config.yaml
normalize_top_k: true
balance_loss: 0.0033
groups_per_token: 3
n_head: 6
parallel_block: false
init: "uniform"
init_std_o: 0.0677
lr_head: 0.00747
warmup_steps: 200
Below are experts of layer 6 (counted from 0) of a mixture-of-experts language model. Rows are named router (the router's row for the expert) and show model dimensions 0-127. Each number is 200 + 20 x the weight over its row's rms, rounded and kept within 0 to 999.
After each expert's rows: "mostly gets" lists some tokens that are sent to it at least half of the time; "comes after" lists some tokens at least twice as common just before its tokens as in all text. This comes from a sample of Wikipedia text that the model never trained on. Tokens count by the router's weight.

# expert 255
router,196,229,202,174,191,181,226,186,194,170,187,207,159,191,188,187,199,207,220,196,202,184,186,214,196,181,186,193,210,178,175,214,158,209,221,227,184,204,215,178,196,203,211,147,207,183,191,178,196,177,180,232,169,161,214,183,212,203,185,215,199,200,183,211,177,197,231,234,202,201,214,223,170,169,209,218,194,181,225,183,159,216,203,191,188,191,237,241,211,212,236,209,185,227,159,179,201,203,202,205,219,181,206,182,171,211,171,192,188,197,202,207,218,146,226,185,152,217,184,187,219,195,213,201,210,210,195,213
mostly gets: "|", " |", " |  |  |", "\" |", " |  |", "o |"
comes after: "\n", "0", "\n\n", "}", "4", "00"

# expert 62
router,175,218,175,180,179,187,178,215,148,178,169,224,199,218,213,205,202,231,230,183,237,221,164,182,200,195,186,169,206,198,214,194,173,174,226,195,200,194,224,162,189,191,212,181,201,188,204,186,219,196,170,236,161,183,226,193,207,214,212,176,188,177,193,197,178,195,210,206,211,199,230,191,165,198,194,215,233,181,201,196,186,209,197,198,167,199,236,222,161,184,235,200,215,217,155,204,210,183,214,188,203,196,202,190,187,188,209,182,211,226,186,239,206,174,225,195,166,224,211,195,203,203,177,190,218,230,188,176
mostly gets: " guitar", " Joe", " Steve", "q mi)", " bass"
comes after: "2", "1", "′", " | ", ") | ", ","

# expert 41
router,181,206,183,183,178,192,189,216,152,181,221,189,213,199,206,186,195,242,226,193,206,186,206,214,184,209,195,157,211,218,210,168,176,212,189,222,188,212,218,189,199,213,188,177,179,209,178,212,249,214,162,204,173,164,205,190,213,208,192,200,189,190,180,182,183,180,206,221,222,204,229,215,178,185,236,208,229,194,155,187,157,199,195,215,172,184,228,208,212,187,188,184,206,204,190,219,232,219,216,196,217,202,195,139,162,230,197,180,184,233,203,212,180,182,223,214,191,195,207,176,219,194,174,189,218,221,180,198
mostly gets: "BA", "BC", "FA", "FL", "NA", "CA"
comes after: "2", " A", "A", "O", "C", "1"

# expert 125
router,169,213,193,195,175,176,179,229,172,188,183,225,214,192,209,185,190,235,221,200,213,199,188,206,188,196,201,180,199,202,195,182,188,192,246,210,186,212,207,166,225,200,178,209,205,208,202,195,205,192,202,222,177,199,227,156,197,228,198,173,193,176,188,167,179,176,220,234,198,186,222,188,181,184,217,228,220,195,192,168,170,205,214,177,182,193,250,225,161,211,221,175,213,208,173,204,221,220,198,189,227,218,192,177,177,201,215,178,213,214,191,202,204,183,250,225,169,238,232,193,209,171,166,182,197,224,200,190
mostly gets: " Chevrolet", "180", "106", "104", " Racing", "120"
comes after: " ", "-", "_{", ",", " $", "/"

# expert 70
router,204,237,190,218,172,206,194,197,189,193,204,191,189,186,204,183,192,243,225,212,201,233,208,207,181,172,172,186,180,187,174,185,181,207,246,223,229,219,200,181,195,173,201,179,157,176,164,207,182,202,183,216,198,172,212,219,223,191,191,187,156,191,168,178,207,185,205,196,216,203,221,206,190,200,189,207,217,165,219,180,185,172,201,152,180,210,242,188,187,189,232,167,204,223,177,177,205,164,217,197,238,193,219,215,193,200,216,189,203,216,204,208,204,164,197,175,187,181,208,179,219,191,177,163,201,223,176,198
mostly gets: "-", "- •", "ir", "i-", " Sir", " Mir"
comes after: "\n", "\n\n", " UTC", "-to", " Th", " Med"

# expert 201
router,168,183,149,178,149,183,177,211,162,184,191,201,218,210,216,186,167,204,217,205,239,204,203,215,236,214,196,139,195,183,183,170,183,178,181,210,248,206,226,183,175,169,233,165,207,192,198,185,189,178,190,230,182,179,208,174,214,205,210,195,171,214,194,207,202,187,208,202,214,204,197,203,194,204,196,198,217,181,184,190,221,199,191,192,152,213,212,213,176,206,210,187,179,220,196,193,228,221,226,216,216,207,179,210,183,205,190,186,191,213,190,199,194,153,189,199,203,197,206,191,252,227,187,188,212,202,196,217
mostly gets: "| ", " in ", "- ", "In ", " In ", " in the "
comes after: "\n", "\n\n", "In", " in", "15", " In"

# expert 206
router,186,203,206,210,173,180,197,219,148,160,183,197,167,217,220,171,216,209,219,187,220,211,209,232,205,225,200,192,203,215,191,183,218,213,216,192,190,211,202,194,225,222,201,170,198,192,180,201,188,197,207,224,168,227,196,176,202,205,218,188,199,205,193,193,182,172,225,218,200,177,218,230,175,148,194,211,226,162,182,195,165,187,205,195,139,204,250,193,189,197,214,200,222,194,164,217,200,202,192,197,196,213,210,171,175,212,204,160,192,223,177,230,191,175,219,215,181,190,224,199,240,205,176,184,183,207,181,211
mostly gets: " code: ", "ST)", "- • Density: ", " UTC", "- Time zone: UTC+", "- Elevation: "
comes after: ".", "′", "°", "1", " (", "2"

# expert 192
router,178,226,203,184,176,190,208,183,177,208,183,193,179,229,202,201,189,199,201,197,227,216,205,207,198,190,167,209,210,204,199,199,186,206,230,187,211,187,208,189,200,190,185,149,194,210,214,159,207,202,202,201,157,213,226,162,196,243,184,194,182,177,183,158,201,200,225,204,202,191,198,232,176,179,178,223,220,176,165,207,169,194,208,192,121,209,211,213,175,213,214,217,196,200,192,187,219,211,201,212,228,208,186,201,197,198,210,186,193,215,164,218,198,142,240,190,200,223,202,192,216,201,183,204,202,245,209,219
mostly gets: "0", "51", "63", "65", "61", "53"
comes after: " | ", "; ", ") | ", " |  | ", "% | ", ": "

# expert 202
router,181,231,209,195,177,213,160,210,170,170,203,204,218,208,238,180,216,216,204,213,192,187,212,198,201,183,194,177,237,184,224,214,183,209,192,223,216,209,230,203,214,178,198,181,193,189,184,178,232,204,167,228,164,208,201,193,221,198,199,230,167,186,180,180,202,190,205,217,203,223,220,184,185,209,243,214,208,187,162,185,156,189,212,205,135,190,206,185,191,152,202,229,209,224,191,183,202,171,199,195,214,209,193,164,178,189,177,190,188,190,182,205,212,183,197,210,199,235,202,211,233,194,224,195,215,227,167,199
mostly gets: " U", " (A", " | U", " (U", " (E", "==A"
comes after: "\n\n", "\n", "==", "====", ") (", " | G"

# expert 133
router,169,257,197,174,198,184,180,219,174,203,179,187,168,212,219,182,169,199,188,205,232,210,210,209,219,192,203,172,257,217,207,178,172,213,214,205,222,175,237,192,207,207,200,173,188,192,192,148,225,189,206,229,184,206,209,210,214,222,206,193,189,209,206,220,194,216,218,212,233,209,208,208,170,194,221,234,218,204,184,209,181,194,204,200,145,209,217,194,169,182,213,211,196,197,190,187,171,203,176,175,205,173,238,193,185,199,218,197,216,199,211,217,217,169,206,193,207,242,187,187,237,221,216,190,196,235,212,205
mostly gets: " | H", "| H", " |  | C", " | Opp", "| Turnout", " |  | Swing"
comes after: "\n", "|", "\n\n", "| Party", "|  |", "015"

# expert 63
router,192,189,168,141,190,183,183,196,156,197,191,203,194,179,206,210,181,223,190,206,202,191,202,205,195,202,191,175,194,194,214,154,181,200,218,190,220,220,204,196,213,170,237,163,213,193,206,163,221,197,166,224,202,214,178,192,210,204,198,182,185,179,179,193,175,189,228,191,201,194,217,205,176,183,213,222,213,175,188,209,212,174,229,170,135,202,226,211,214,220,191,179,220,228,151,206,207,185,211,199,207,214,191,208,202,199,215,179,224,216,182,200,235,140,185,202,189,201,172,192,227,202,179,200,198,227,199,198
mostly gets: " / (", " ft ", "–", " / ", "', ", "; Ret; "
comes after: "1", "0", "3", "2", "6", "4"

# expert 183
router,184,214,195,193,178,169,192,209,171,188,204,193,206,158,214,191,223,181,191,212,237,183,200,199,222,171,208,213,198,179,212,152,169,204,222,213,201,179,220,190,193,224,196,170,221,184,201,173,200,200,221,216,167,176,234,209,219,195,204,218,188,190,180,194,218,183,189,203,218,178,200,197,184,164,196,226,217,183,169,187,168,182,207,206,137,213,197,206,194,150,210,231,201,197,188,196,193,210,187,181,187,202,225,219,199,220,225,155,225,228,203,201,196,168,191,197,157,227,189,176,230,178,204,183,224,213,194,208
mostly gets: "- Phylum", "Scientific classification", "- Species", "- Position", "- Genre", "- Order"
comes after: "\n", "|", " |", " JP", " MP", "osition"

# expert 87
router,192,212,192,170,181,202,216,206,208,197,162,208,191,171,212,206,182,204,203,181,237,220,202,204,196,159,170,176,215,205,213,179,182,186,225,190,191,190,236,166,198,230,239,164,201,175,208,172,207,202,191,224,151,213,235,194,203,220,182,220,214,205,177,160,209,197,196,208,234,212,204,196,164,160,202,220,215,180,199,184,198,177,208,209,159,206,215,204,211,234,207,212,195,202,195,188,188,199,220,214,195,217,203,166,191,193,203,175,224,195,210,211,191,154,209,208,182,235,225,184,229,201,166,180,185,238,188,193
mostly gets: "| Turnout", "| Total", "q mi", " °C", " Chart", " yards"
comes after: " | ", ".", "–", " | .", "0", " | −"

# expert 180
router,220,223,179,191,193,202,208,203,162,172,168,214,198,187,220,210,192,205,192,208,199,212,191,213,199,215,200,197,200,221,209,185,179,173,220,186,226,232,206,201,214,223,205,143,193,204,203,202,222,216,195,194,176,205,209,180,205,218,202,193,217,189,152,204,208,182,214,220,208,191,231,225,190,150,219,229,233,190,209,185,177,187,206,200,168,201,256,220,218,198,214,209,225,199,182,206,197,213,212,211,202,182,225,171,141,180,216,171,204,228,174,210,189,169,209,214,153,194,203,216,248,203,201,190,234,205,196,214
mostly gets: "–present", " Apps / (Gls)", "})", "ST)", " in)", "- Spouse"
comes after: "1", "2", " / (", "8", "7", "85"

# expert 108
router,196,213,131,176,171,214,212,196,197,188,180,195,183,180,208,170,193,204,195,243,246,203,193,224,206,212,172,193,215,220,192,212,192,213,214,232,218,211,225,203,180,188,198,180,207,191,218,186,204,185,195,216,173,169,197,194,205,216,202,191,204,211,179,184,196,178,194,202,230,218,211,189,186,190,180,214,215,203,200,163,167,193,195,188,157,220,231,224,175,179,224,212,185,218,170,198,190,189,203,217,222,231,232,187,175,184,228,205,183,207,200,230,206,205,191,202,158,200,184,167,259,193,177,169,214,207,202,173
mostly gets: " =", ") is a", "==See also==", ") =", "- Born:", "= "
comes after: "\n\n", "\n", " =", " United Kingdom", "),", "i"

# expert 84
router,189,229,180,169,180,195,208,205,167,204,209,166,189,169,219,209,174,237,239,202,219,216,190,218,214,189,156,207,208,207,210,151,191,189,206,206,195,196,200,182,193,197,246,209,209,193,207,200,243,198,200,201,196,192,210,194,189,215,196,243,191,200,171,202,197,164,218,198,231,210,197,197,172,220,204,212,249,149,182,176,192,200,196,174,193,202,203,203,203,208,212,181,189,226,207,211,215,183,213,187,188,183,217,180,162,192,170,193,227,217,180,210,223,197,210,211,183,222,222,203,207,178,172,170,230,228,151,211
mostly gets: " his", " their", " its", " of his", " of its", " her"
comes after: ".", "s.", ").", " on", "\".", " during"

# expert 188
router,173,228,175,174,175,194,182,215,154,185,163,226,196,210,230,212,196,232,227,176,229,208,165,188,190,172,179,185,211,193,210,184,183,180,226,204,201,201,212,176,182,199,208,189,203,198,193,185,223,187,167,227,165,180,224,188,214,222,208,185,187,171,193,187,171,193,199,198,205,205,234,194,173,189,197,214,232,175,199,194,180,221,202,194,168,189,240,212,164,203,216,204,209,220,156,212,188,181,207,201,215,204,196,187,168,188,204,182,209,225,189,225,212,172,221,202,166,232,220,187,203,198,190,176,213,233,178,160
mostly gets: "969", "965", "966", "953", "949", "903"
comes after: "1", "2", ":", " | ", "–", "8"

# expert 205
router,207,192,200,198,185,189,208,203,190,162,203,186,178,211,205,174,226,218,195,225,228,191,202,206,239,205,184,207,191,216,211,192,185,179,219,203,226,216,208,191,200,231,212,178,183,190,169,188,176,179,204,223,162,204,188,206,219,187,229,239,189,199,199,211,214,164,205,185,223,199,216,219,193,159,192,194,206,172,186,200,181,188,190,174,149,215,230,242,173,182,214,189,236,208,183,212,194,197,209,176,212,217,202,202,196,202,187,184,211,204,161,208,199,160,184,142,147,242,200,206,229,208,215,189,223,225,198,206
mostly gets: "- Coordinates: ", "Personal information", "- Location", "- Born: ", "- Phylum", "- Family"
comes after: "\n", "-", "\n\n", "- Head", "- Order", "- C"

# expert 32
router,174,218,157,181,184,190,200,192,163,181,181,229,206,185,229,185,186,228,205,185,213,182,172,180,191,173,166,196,213,210,195,190,187,180,249,198,202,195,197,168,156,188,215,193,200,183,202,198,200,171,184,221,181,217,235,198,202,223,203,190,180,186,189,192,173,181,202,194,198,203,231,188,181,218,182,229,216,196,226,193,165,209,200,196,156,186,240,218,179,182,227,201,207,215,165,202,215,183,212,182,202,213,196,195,188,175,208,171,218,234,187,231,227,176,207,193,149,227,187,203,200,179,204,168,211,212,179,179
mostly gets: "  ", "  -", "- Authority", "    -", " name:", "    "
comes after: "\n", " | ", "2", "\n\n", ", ", "- Binomial"

# expert 149
router,168,224,212,178,150,187,199,188,168,187,182,225,163,208,210,175,222,211,216,198,204,233,206,203,188,162,197,192,204,206,180,181,204,202,239,200,190,198,196,184,198,195,191,170,203,188,167,183,199,194,198,220,177,209,233,162,203,203,170,183,188,186,168,170,180,176,240,216,229,196,204,216,190,203,192,227,217,162,173,180,193,190,204,206,147,193,250,206,192,215,227,206,217,193,191,203,197,198,194,219,222,206,201,186,174,191,213,150,200,213,158,219,211,187,234,191,209,217,220,199,187,175,179,190,199,209,188,216
mostly gets: "100", "150", "102", "50", "180", "63"
comes after: ".", " | ", " (", " ", ",", ") | "

# expert 244
router,184,207,177,145,188,182,193,196,164,193,181,203,175,192,237,210,185,204,227,191,205,215,208,207,201,196,205,168,185,198,198,178,169,182,229,224,224,204,213,169,193,172,221,161,192,200,214,217,203,170,175,217,215,217,182,199,211,196,201,189,179,176,200,213,216,189,194,196,177,211,219,219,161,198,217,211,206,192,185,212,210,168,201,172,134,218,217,232,206,209,228,200,195,232,186,195,198,181,207,201,186,211,186,194,175,198,195,161,217,238,200,192,225,135,208,201,198,228,230,183,212,214,191,206,193,226,192,174
mostly gets: "″N ", " / (", " (aged ", "°N ", " (age ", "′N "
comes after: "1", "0", "3", "\n", "4", "9"

# expert 50
router,181,214,214,161,159,192,216,196,178,143,189,234,204,221,220,206,196,241,211,217,205,207,210,230,198,206,195,183,194,203,220,184,208,193,201,182,201,223,197,176,188,184,200,169,219,191,164,206,231,220,188,199,197,201,231,158,210,216,188,196,193,199,162,185,179,169,223,200,190,199,216,231,157,186,216,216,244,190,189,197,195,174,172,213,173,184,223,226,167,180,196,183,216,205,183,215,213,203,224,209,195,182,211,177,158,190,198,178,203,210,203,245,191,183,230,195,191,184,216,203,212,174,179,200,218,235,189,193
mostly gets: "th century", " century", "945", "949", "941", " April"
comes after: "1", "2", "8", " in ", "86", "7"

# expert 8
router,181,201,177,170,176,187,201,217,204,187,188,231,208,204,201,176,209,213,213,179,215,194,189,214,189,183,202,210,195,196,188,159,167,169,205,213,179,209,227,183,221,218,190,184,197,183,197,174,224,177,182,212,144,183,244,183,206,231,209,196,179,206,207,175,199,211,208,189,209,195,226,219,188,169,222,204,221,177,190,205,156,211,197,204,174,199,234,204,187,173,214,209,218,212,170,204,189,215,202,179,210,202,202,159,177,194,222,198,217,219,207,198,197,142,213,210,170,226,192,204,264,193,207,190,242,229,213,202
mostly gets: "| Party", "|  | Republican", "|  | Democratic", "|  | Conservative", " | — | —", "andidate | Votes |"
comes after: "2", "| ", "1", ".", "\n", "–"

# expert 67
router,213,231,161,198,163,185,184,202,166,194,198,191,199,177,181,201,182,215,220,194,218,220,219,220,176,186,168,170,180,187,178,170,180,212,204,213,227,205,210,199,210,186,195,175,172,203,182,204,186,179,190,218,202,172,206,225,220,201,189,197,159,184,163,180,203,183,196,200,218,211,228,201,169,199,189,215,203,153,215,200,188,166,181,166,176,201,254,168,189,211,198,157,204,242,184,187,217,183,221,174,218,183,203,214,165,206,208,189,222,202,195,201,203,157,224,182,180,187,216,201,221,201,180,184,196,220,175,192
mostly gets: "-", " non-", " re-", " mid-", "i-", " co-"
comes after: "\n", " well", "-to", " high", " anti", " long"

# expert 140
router,185,226,174,179,180,188,198,196,197,182,164,210,196,165,198,207,216,219,189,218,213,191,181,225,185,160,201,185,219,200,211,190,171,185,202,201,211,208,196,163,205,220,220,188,177,175,177,185,211,174,160,208,150,200,228,186,192,201,214,187,197,194,181,179,189,174,224,185,206,202,209,236,171,209,225,218,208,194,178,156,213,205,212,166,183,215,227,192,163,208,212,188,210,179,177,198,213,196,216,219,210,224,200,165,183,198,180,184,207,228,164,226,207,183,225,218,192,226,213,177,235,172,180,167,230,217,166,198
mostly gets: " Men's", " metres", " football", "weight", "bles", "estyle"
comes after: "–", "-", ".", " | ", "2", ":"

# expert 196
router,208,218,210,162,206,197,178,233,143,201,175,198,195,192,200,188,229,208,203,185,203,201,231,224,194,189,221,187,238,213,231,216,204,216,215,213,210,219,202,202,194,159,196,146,196,163,202,198,190,190,164,207,206,179,209,208,217,203,215,222,171,213,188,196,199,206,211,196,240,214,261,192,199,200,204,215,215,162,172,188,186,191,194,179,169,188,207,199,181,192,232,232,208,208,191,189,206,189,219,178,219,195,221,158,193,196,194,198,219,196,194,224,210,194,209,175,185,234,201,154,218,175,215,173,186,212,172,185
mostly gets: " sc", " rec", " un", " Rec", "-S", " (s"
comes after: "\n\n", " | \"", " to", " Pan", ": \"", "=="

# expert 71
router,163,261,195,177,160,196,205,197,189,178,178,204,193,179,203,195,194,211,185,196,215,193,186,213,187,196,199,207,212,192,196,206,159,196,211,191,210,190,214,185,208,201,193,158,185,198,180,158,194,201,183,195,146,200,220,182,202,218,218,194,177,196,164,177,185,175,219,189,206,194,198,209,185,184,205,206,215,190,178,194,163,186,201,207,152,215,256,196,181,186,193,190,213,196,184,209,190,213,219,207,219,210,206,174,201,191,206,182,221,206,192,210,200,130,227,204,174,208,193,195,257,207,173,170,204,234,192,202
mostly gets: " | MF", " | DF", " | FW", "0", "006", "015"
comes after: " | ", "2", "–", "1", "; ", "| "

# expert 31
router,174,223,171,170,172,201,181,212,159,192,170,217,200,205,226,206,207,223,224,177,230,211,163,181,200,179,181,176,209,204,218,184,178,180,234,198,198,194,217,174,177,186,202,187,205,193,199,181,218,184,161,227,172,180,227,181,215,222,198,177,183,168,192,195,170,195,199,196,207,205,229,190,166,186,194,215,232,182,198,187,176,213,204,195,174,201,225,218,166,200,223,211,210,223,159,206,193,189,217,192,218,201,198,192,175,178,206,173,207,228,193,237,219,174,221,196,163,233,222,198,210,203,191,182,216,228,171,163
mostly gets: "In ", "----", " In ", " c.", "  "
comes after: " | ", "| ", ") | ", "°N ", ":", "\" | "

# expert 146
router,191,231,207,180,186,209,158,202,201,180,222,208,213,197,236,203,189,206,213,208,239,201,191,220,237,185,210,193,191,217,207,150,179,217,226,210,246,191,217,177,202,209,192,157,191,218,222,209,216,206,209,250,192,186,230,166,209,202,189,225,204,194,188,206,195,195,203,201,196,213,220,198,192,201,208,204,225,166,198,155,173,171,198,196,158,212,237,199,202,202,204,196,191,220,192,175,196,188,235,193,217,218,221,192,156,189,180,196,239,199,203,190,194,184,226,188,207,219,228,207,238,206,216,154,205,225,188,196
mostly gets: "\n\n", " “", ": \"", " '", ", \"", " | Succeeded by"
comes after: ".", " =", "==", "===", " ==", ")"

# expert 104
router,165,202,185,193,174,195,177,195,169,185,163,181,218,233,217,152,228,236,200,234,239,188,199,199,220,176,165,201,205,198,221,192,198,191,206,196,187,199,199,173,190,205,220,205,218,183,190,198,184,239,217,216,181,173,216,164,214,235,172,238,205,210,188,186,215,179,191,189,216,241,251,195,149,208,216,225,214,191,211,198,181,200,206,206,174,196,195,186,181,197,216,222,201,231,170,203,200,223,216,174,197,191,207,197,185,204,207,179,192,238,189,240,207,188,189,200,184,211,213,210,211,216,192,187,207,234,191,190
mostly gets: ", he", " he", " she", " who", ", which", ", who"
comes after: ".", " The", ", the", "The", " This", "s."

# expert 97
router,200,224,191,170,189,197,225,177,187,190,176,216,165,213,195,185,193,212,200,204,214,179,190,202,208,171,182,198,213,192,207,213,165,185,203,217,200,180,211,184,214,202,208,146,212,197,187,181,206,180,184,236,155,166,223,197,203,192,190,234,185,199,178,231,204,196,230,213,200,196,204,219,170,176,200,215,205,172,232,206,150,214,211,192,189,179,247,226,222,200,238,200,184,218,157,183,203,193,199,204,222,185,204,188,188,194,189,203,194,198,199,217,220,144,224,197,147,223,207,187,235,190,220,198,227,201,206,203
mostly gets: " |", "\" |", " |  |  |", "a |", "s |", "|"
comes after: "\n", "0", "4", "3", "7", "andidate | Votes |"

# expert 102
router,217,215,186,179,163,169,212,192,206,189,171,215,164,209,226,176,201,208,205,204,193,201,201,212,222,174,204,170,254,214,193,189,198,218,230,190,233,213,199,194,167,181,194,214,232,195,210,184,197,215,207,231,196,165,234,187,219,219,191,216,207,200,220,173,212,202,267,194,203,218,216,176,200,180,207,195,220,182,214,215,192,200,213,174,161,214,245,220,175,185,211,194,194,187,203,197,201,188,210,179,214,199,215,189,183,194,186,183,229,236,200,230,217,140,198,180,162,183,177,215,203,211,201,200,200,208,181,195
mostly gets: " gu", " Marc", " Matt", " Charl", " Dav", " Luc"
comes after: " |", "-", " C", ",", " by", ":"

# expert 92
router,177,226,170,172,177,196,176,220,154,186,163,215,194,213,219,208,194,223,229,179,233,209,160,183,186,175,182,174,211,204,212,184,175,178,228,199,206,198,219,169,179,191,214,185,217,193,195,181,226,193,170,233,172,180,228,189,216,220,203,181,194,164,195,189,177,197,203,196,207,211,226,194,165,188,199,216,224,180,198,194,179,214,202,193,180,194,228,214,160,194,228,200,211,221,159,208,194,183,207,189,208,197,200,188,168,195,206,176,208,231,192,229,219,171,212,207,166,226,214,194,210,200,191,177,212,230,169,165
mostly gets: " Times", " | Succeeded by", "q mi", " politician", " life=="
comes after: "2", "1", "4", "0", "8", " environment"

# expert 75
router,165,238,205,167,168,200,175,199,198,192,212,203,207,182,236,194,189,211,226,222,214,203,205,212,229,174,204,186,202,188,206,165,181,221,222,208,222,206,215,165,186,201,181,158,202,209,210,206,216,221,190,245,192,180,238,174,193,193,197,233,228,183,181,217,214,191,208,203,193,237,233,189,205,186,199,225,202,188,191,156,191,180,186,191,157,228,228,204,201,194,202,189,208,208,198,191,211,196,223,166,209,205,209,178,159,185,176,162,238,194,177,199,198,192,214,202,204,206,226,197,233,210,201,165,206,219,158,202
mostly gets: "\n\n", "| Preceded by", " | Succeeded by"
comes after: ".", " =", "==", "===", " ==", " ==="

# expert 138
router,208,240,145,186,197,208,206,221,169,204,208,190,208,198,237,178,231,242,218,186,196,215,228,202,212,176,192,158,264,228,203,187,201,221,178,211,196,217,212,198,191,187,219,169,186,223,188,173,242,178,211,216,196,204,187,186,231,231,230,200,158,178,194,200,198,188,202,190,226,214,235,193,180,191,226,205,206,189,197,190,184,195,188,188,167,198,202,196,186,202,207,211,197,182,184,216,188,206,204,192,187,198,204,180,182,185,209,183,213,194,193,254,223,196,229,198,208,233,210,202,194,231,200,192,234,235,184,206
mostly gets: " f", "- F", " Sp", " F", " of F", " sp"
comes after: "\n\n", "\n", "\" (", " Mc", "/", " | \""

# expert 158
router,219,216,168,174,188,191,225,193,195,183,194,195,185,181,236,205,182,233,198,230,189,203,215,210,189,221,193,165,198,213,212,205,173,221,204,222,210,221,199,184,218,177,224,145,212,218,201,209,221,202,170,237,180,168,198,211,185,181,198,233,194,188,206,218,168,207,209,222,200,187,219,208,180,182,227,199,232,146,208,203,182,199,213,185,166,210,211,200,187,206,265,215,206,220,173,182,184,192,208,230,234,216,230,200,200,197,226,178,202,208,197,208,198,191,212,178,167,200,225,186,208,188,196,170,222,221,163,203
mostly gets: "==", "===", " ==", "====", " ===", "==See also=="
comes after: "\n\n", "eption", "ackground", "- Position", "3", "- Phylum"

# expert 217
router,185,219,207,176,182,180,193,183,173,197,196,210,204,217,217,197,224,238,216,209,224,215,184,202,186,183,167,172,203,206,179,209,195,209,210,208,171,215,184,160,197,185,194,172,212,217,188,176,195,182,209,219,181,187,234,173,222,201,178,186,166,198,170,158,158,186,223,220,198,200,192,228,190,196,224,221,187,180,186,179,177,206,202,160,154,195,241,214,166,181,225,190,216,188,168,198,214,227,207,205,231,200,178,157,183,192,203,185,205,209,173,210,201,194,257,208,186,228,219,216,202,197,179,189,201,215,201,194
mostly gets: "10", "104", "20", "11", "105"
comes after: " ", "| ", " | ", ", ", " on ", " ("